{"n_experts": 192, "init": "normal", "optimizer": "muon_hyperball", "warmup_steps": 200, "max_seq_len": 1024, "max_steps": 8417}
Below are experts of layer 7 (counted from 0) of a mixture-of-experts language model. Rows are named router (the router's row for the expert), gate (a neuron's input weights, with its number), up (a neuron's input weights, with its number), down (a neuron's output weights, with its number) and show model dimensions 0-159. Each number is 128 + 24 x the weight over its row's rms, rounded and kept within 0 to 255. Numbers have three digits each.
After each expert's rows: "comes after" lists some tokens at least twice as common just before its tokens as in all text; "comes before" lists some tokens at least twice as common just after its tokens as in all text. This comes from a sample of Wikipedia text that the model never trained on. Tokens count by the router's weight.

# expert 87
router:203127105104105145122147096162155152145137127114095105138095101127145139124109102099106171124116110135118164107122124151145108129125134112071112126106114166122118096096103115085126119117151153104096152126123131132136143101156083090129130114144174142115112102182087113115145122154088157138151134150148134085114150115122111170107079153095145175141169076137143115139134147136114150142116130119124108104142098080124104093148138141137130140120103154126151131065091150140138097138135131
gate0:117095118120156119130161093121115122100145058107108160145124108148161124098122103131131139130121100142144138162129175122152143119100162128119152130104116153128162166152119144115098130152101123106147166101152122162124116120167104105108140131081184141171102125159163099094063114132117143144134106149104145143129115113135113170146154139107131120148138094126154104155131156127098145126168125123165198139094083124123157111160136109128104147098133091109127121119153100145150117081124158
up0:173126118112140105134168055145135141081136059123077177131179086151139129118134154111116152126135143151147141107093137137119113147131110089137140118127119124132169127141096128102123121080112116131121122089126125160089146114143130135124132123076143115170122118133142103081089124106087152155146089116112135128143110117141142159101123124151122109130120123141133130191140140133113150120178156135135159127092119113118158132138145167113118142108139129118092158121136122131146085048135135
down0:112166069149133162144139145098166170107141130108093080147134157140139156114133135118187109144154166145104088187110104129113107117119097123120124099133134152144095134097139093154114114119099130119143115154173115097082147161131089098107116141141094136150131106127128131107139171081128089135134136085156183114146134154124160111134131117166124134118126138102109124131112140147158126096092166144137124125121146175106120144110155163118160108139134153133146163115142130080154115144119096
comes after: ", ", ". ", "\n\n", "where ", "According ", "that "
comes before: "the ", "was ", "his ", "a ", "had ", "least "

# expert 67
router:153140110125132110111123128149119151141145148142095121081092158134139129101149151122149143106120129104172089141102121100120126160097124104146118090123132145122127141151135172136085160136160123119139131160107118162131126050089071119130181108108117133095078116131146149098123083123158128146178123137139099125120094153090142145164116135185173098156129100129133131156113146149103162109085141150112135103084143143111127140142099120116123102163115110167145134129118155101147128137169115
gate0:137127159125145144120147117127129157096146151144141102123099112105141127137137179146172130098165116108150184135130125105170104092155134100189115135109132098116104159204141154149121131132137153112106134153161104118102135126116146166151142154136088105094153135104116132115113106096131134152149141149160098141192073094115151151168130134113122141140134163110140147088149127098108143124111169120152114146097141169123136107138117125138143124148101077161078156141109146152106140130112126
up0:139111141144149108126148120158146133093149156126075116149142125119128130138146095172120177127096092102149149174160105106114118107181116085134131148085136088126116113146109115109158130100123157133132156161151121119119111124142127132080137152159106133142154127128117115073082137123113144147112086133135120163121094163108149169117120089145081160133113141125118171122110100118096136111151180122114137123090094144154132171108095112150116135141135128152123195121149128162087139126107094
down0:200147102121146089147126153102162126130118111104115095130127134165133140131174138114111115142164130136118059074101138131140156161098134103128118113140173116158123115145137113109107112137130116153099102090094098169125140094105116114161116082121171131131128124154140123102141096102132109134125119144078155098125136121122124125163099134107119138136153100177075138133151107136111127109137084127082151118170152129128148121138111170149118139120137142162129090117133108061118134099165133
comes after: "| ", "on ", ":", "On ", ".", ","
comes before: "| ", "|", "May ", "September ", "March ", "October "

# expert 33
router:092157141155152120108122110114115156124085121117113142148175157147149148160169096107120082102110119081149173093104126114170147135124099118165087139115119079121159130140164158133144137132109109129180149150120134092145155114102127112132129118097172132167116132107158124124113095129122159119160122119111096134133102201125122133143173086115120091104106198108111105113133147157103128193141094118152093131130129147141136124151153148137135126137139127154142125138126115133111156138151119
gate0:149152073131139149124121138177107138135132134096086107148174133161135154146138125118114152111165134091085159124135161099178168130119178157100114114152109122127099103147151106107133097146126181166165141139124122119165118112102096137124101113152084139146175095153115107135132148124104115126123091133096151168153120118111130138127167107079132141134112144086136103087114105137152148130083120143166114157115128134090141168117130113109140150110151136137149124161101097123139149176108113
up0:086049136140146102109119127165123126129120112117151133188138145120121153139160105098116148130169169100124130205109102115127113124172121129075143153139146077120126105149139111133129107105083160130160112134152130104135124139105127111138097099144123132141129136143106095103113116120146136112158135113184176083142141102119146098109136135100131147145125146116168113154138138131104148132134145109144119147126163124069110145115159099132087163086148125119136111128081164156142138137130160
down0:126101131116158171175098124137071067071118145110104108163110131154131131132116158157130100105135149156136117142102110149134144155127122144068126139130126176109139115124152130115134094111126110096127153139148111112152107089138114125144141112131126146133142103156142121181113110116130131146138112162119171089144176090155159111110135156123121095125100130123137156135164134121131136135072124118147127107109110162154176154184119105121082113088167109122094152100126174120118107153140132
comes after: "–", "201", "199", "202", "200", "198"
comes before: "| ", ", ", ") ", "(", "|", "u "

# expert 156
router:131151086150117149140104120117144111128137108110165122106118119138130126141177137157145131156171127134123123137139143113124101169152183131118077106088108135122158117116081121153072122106099129149130151153109108109113126091090122174100121118137133093162164144118133146136158158123120105141142116116157112146147112105099128148145142118144170146077162138078151114100126158129187129145154114100105100160153131114134133117136141163143125102135168169078112138160153072104136148114141175
gate0:128106111125147169104127172136155111157131156095093090105116103114115176115168109093158117114132113125167105121158156117124127140143126138142078119128136110173115117120133133174122132099139108119129119105146127121164113122148110108091123121086088126155137124118132134161110078158115143147152135105147131134161124152162154120152112105156062131131155106107146131150142189131070144144131095113157120123146127123098105115122147097146111163110109115088140164128139118109132165110090204
up0:116111129143117146140122149106137139149088139103120101090162126155133123140160087117143138133151126105124093118108137098132132139184132172129102134084124124109150120123141114138121163124164141096109122089135130118128155097125095125088116137136100141217123145139134095156157146066118152156176146107127102140147130157114143114162131145165109096110117108091123153136162146119116138132106117125143120159138148112054153147082113096176081117138121126120140148122110123123105139066099136
down0:135087098139107135092102111122129156096134128133089122100159151109170106126111113131119149147151101107143134153114093136114108099182113143118072137143148156114159121096106117148069145157133126132119080168101186135126131141049113113092089154129115113101146129106136146096119117130139154144158103117169114139106147156112086106144168135166125127124125086138115113117127101114182132091151129138111118117121088118152127078125125117168128129138121088128116131160146134094146133115147137
comes after: "|", ")", ".", "===", "==", "===="
comes before: "| ", "- ", "===", "==", "=== ", "The "

# expert 57
router:125144087142097159111150132154129129108147146099130123121116138118161098076158113138129140095158109100196151141167170115160149135151116079140105135135136127156118139184113133125098162166129109125106147108124120129088154098129121118144139138149113115093081132106124117100124108137173137111147124133138094182114092150185111130108152186124139126126115124100121104155120095149139140159151099098097096116083151128127123128115103141150141135185141123167108147158115119111154143139172149
gate0:105150149140157119115066110136119137094113149162138145118196156099131146068114117140097111115121140174169135162123127153163099099102135127136097118146148087133132115135127144106108082141121135115119124116105127145083158133142134099149131141173116159125140143138099122117093126150121155062111106098112084121125133107131100149118159138083132135116118157099088138074158127168136101094135144141149142129101119156142144151079135148136134110166138077134166117161144147120106116116141122
up0:142143101101098105080146108164149133139163125097118146136127099134133101129115135115085136114144139112112139165142172140161156099118131156156121102117120154126078142152139177135143100113183141145152138106140119143146133100130090082114141187080126153138105147158153143115121146109080085116128147139110123131125142149077141145128092114132125134128141140150121156104117144115140116140122135137088126126132155113146134098133104114131128119154150079159138094119087173146131064066120078
down0:128085121139119108136120165144088130100160122148110135128120156130113160115155086125143164145115156119195056126191108102131126125174135125149097114099152130156147094137178137094118111121135116169128130161095115106108149138118177169135132147093132129107133116142111166127134107140135100117061111083131129164128121108145128082128130129133160141138120114138111121140112132124121129161120110111150103115134124119148105146134125140149117104099062158139106147087131136162096127075155108
comes after: "| ", "–", ".", "/ ", "+", "198"
comes before: "| ", "|", "/ ", "(", "June ", "years"

# expert 35
router:103153146147126129102121126138128154165159102095163127106096163117132120162150152155122132118125147148139099063128110116158091117087139119160094115126128130110125129168089098151073163138084154147109142125123090110166110171123081099122148135114082104158137150125164163143133167133119128102148138106142103108111129159044118141136147142120143143136097130112134153117134134142130133157087098121135146156144101155121143134151111136120135146101161104159148149144134085111081144136097100
gate0:174135153127091121118113120121150151112137147170155148088169152105119083101091128128145177156119151098099125144177173140135146081133151140101127123136153129166157140091159163143149144151124164147102127111128126146145149083141110073127081157166154148155134126157140136098136119109143132128148132119159088142093136119156144134119136127097144149123121127146094101117135143129110104133094098111172116142167114146089154143139113079108153151139139155099138153082139155140151127078130135
up0:150124182160126116111120131137129135135137164153154128107144140128151117104085129162123177138143133112128112104188128106135110094122158154154124149112133137159160144125108135181160165172125117125143104143138119127101099084160110116122099158160163123141151147131147194119096109143133157126136142104148101125124122127126124159120183143106131115083135140127113124154157126144141120124118120085153121150181114154089144133136079136098119141124145150168124121041159118115116146123121177
down0:163117136147124145144094144134093126138119151123116147141112112135146133129126124175113109121114151126161120112150113123136120141144118151142174171150136177153124134116104169129150158097098098123108164103092101137168072121125118146137133097095131150208151118171105133157136061156089112130071120144166147129113123103149117119125154124129127163109142134111126098146149109119120127098124146111167136105117159122074113170132090123087138141109120134177115141144131069148115137110102121
comes after: "==", ")", ".", "===", "|", ":"
comes before: "- ", "The ", "| ", "In ", "===", "=="

# expert 62
router:130117100093168151159120154143105109133137122120135123117103147076129120095176177157142143087098113112160099130128131099129107163091118096157156131150133140157131157154136138114144131127123093111114140136102113145124113115087130075159151133173116112079043128100164132126126078126144139138137129131138114129117119176139123159117100138132155105148134127131105118151126137098151145176112125130113122123067133144127122132117149149168124120154117126154134102175157129115172134176145076
gate0:102137111118158115118132107142122155108153138112172123099084125124125133127101090124174125138173088150125160145119146133121102150148104147145122127128164153137155135108139164106139125123129096153137120172126152123125176106089136151117092130162137122129088102099127087136188116085122103147155169142115120116144105120105127116138126137099184167155141107106109113141123091154210154157130152128170117159101111162114138124151159120164127105131115062113137110129105132123123133109156097
up0:136139132133082163101134147126117118127144099157133148163137109145118124127145096107180137085147184120116125095141134174155129093111128152122132131100122120157133132157164095139139118179166148116139131107167124075128126108106127158152185084080093107126113105115145128132110180146103150111078114136123134131175089099131126135127127127120110142117151115107118160138161167136134143086165119112130100157130133110136135132134072153139127134155099144136108170100095114131106174126167150
down0:134080140120119165100134158128133102167151143115109106140131144161135119160111109158148097154128117154100182131125116110114103103204068132153126101100123133169104151141138170093070122107125142105101131149126145134151146140160135132139133111120155146095153117118141099152139128154123124153119190126153163122159114147114135113156085137150171151123100120141141142117077135098092124138164092120101169121143116161121106122126163111156133147158117100138130086126144139162150159159123135
comes after: ".", "| ", "–", ",", ":", "+"
comes before: "| ", "|", "(", "km", "/ ", "m "

# expert 110
router:147155117126117109148146138128146132146156095113131158152094157105091148091124122080164129122118123125134135138124094140126137118144145108121151116183098130149137131090131116118054073154150137126117116130140108089106136133142132116087157169116149128101155091181124154140115119111142161150145141099118103123136165144114144100137164100115155091119180092123120095143155132133102127130130103109083083110150131155136138079150139125121106140085102136065129139082169147129097093115136129
gate0:139133152117129110162110158123122134090162145127133121146117122142096097168091172135122125168148144084160097094138168140183124091116128096144152102071102123148123094112126111133131106156142124116135165125110109180124085153131100126130138151134141143138155149154127163143124094156121129108115121162146151125080131094099166138128138128155162104129144113134099075101135152142177144133112161130126134150152121170148121102126168124072119174149115145106142134135137112101147115130179087
up0:116171109163140132121148128127128121095133189128106151153114168080156101113156121163139097145151135110114148168137149142148140148137125148173164133130139116111098128109117157129196149124114158109149190115108130104086113144153146161131132122127105118148142111110109134145118090149125144150133135087132113140117112124045145155161108127103125155121108100137126161101120135120159133116106098082170121118132145110135126171101101133093143144166161165107144146121107133118118160172110090
down0:124121123137122133140111148144133124138098128120131154127144095125111109118123121106148097147139150122150103104143145154133109135110113151141083120133143106136191163183132117152126148168095063150133106142167163164168149173096119133172153103126113089125200197115164133102095143155125101099125101162117121131133104122155107107137122144128141104096147141174126147122142155111110140106122126105088145135105106148158129115152151108106136103110149167130151163149131124121166108142073106
comes after: "to ", "he ", "and ", "also ", "had ", "re"
comes before: "the ", "a ", "that ", "his ", "to ", "him "

# expert 59
router:132105093099133113145114127132149109150148103139160125117138158103109048115119120107111153132133153134106120162154131117161168152081147170081148144113150107107109130178125107110163116152117154116132099154141124122119094057131097106157158091145124090125132117152090098102087101136178122101117124143154131124169127138100145120090120116128130158129125114175139154144104092114090110107132130136128148117154117138154091109145122131181148128075108159110145127127109135120142110148147157
gate0:159135133116113145129165158130115100148132073169136115146150132096134136094127143139107111112099169122154123106131146118166132182144154164120142105122131128146115144125121164170138094132078143108091138104122155162062148134125160138114130081153134120117094144159111122182095126159143124111163135168147148133191142070120098116151146146129113142151122127115167115139124121136143159141137138136121119110155147151103156098163125130113182138161121119171099137129136136137108163078108147
up0:141144127111146163118134132143152147097131129195134157147117169134122081183100133153105154079118130105111080072139134104148121141133128110154125150114149148144152122138116102127144132126135105130111133096146141114114175129052153109168130145110122169118117127107075123140097152088158140105150115164124137113128123129153115132144119116151107082105127137127122111116127148110082128148127148122091158152110100136195142180087132102105132142144119160145132102141136086104091127109150123
down0:148097137156097161135117127090123114112150144113119113126179110140140149149161148124114095122151129125133184156124059139105147117130109083127116157117115138158121127075116111104114112125133139165126160119111139128176136137166173141143107094131141153172175098084065162103099142110119164173148164096127118150115138137130132121136096190085123128116139145102115124154150160161146110156109144139105106155125105110132147151115118127117111115101151139134139107139166094096109105123109121
comes after: ". ", "that ", ", ", "where ", "when ", "\""
comes before: "was ", "is ", "had ", "to ", "has ", "would "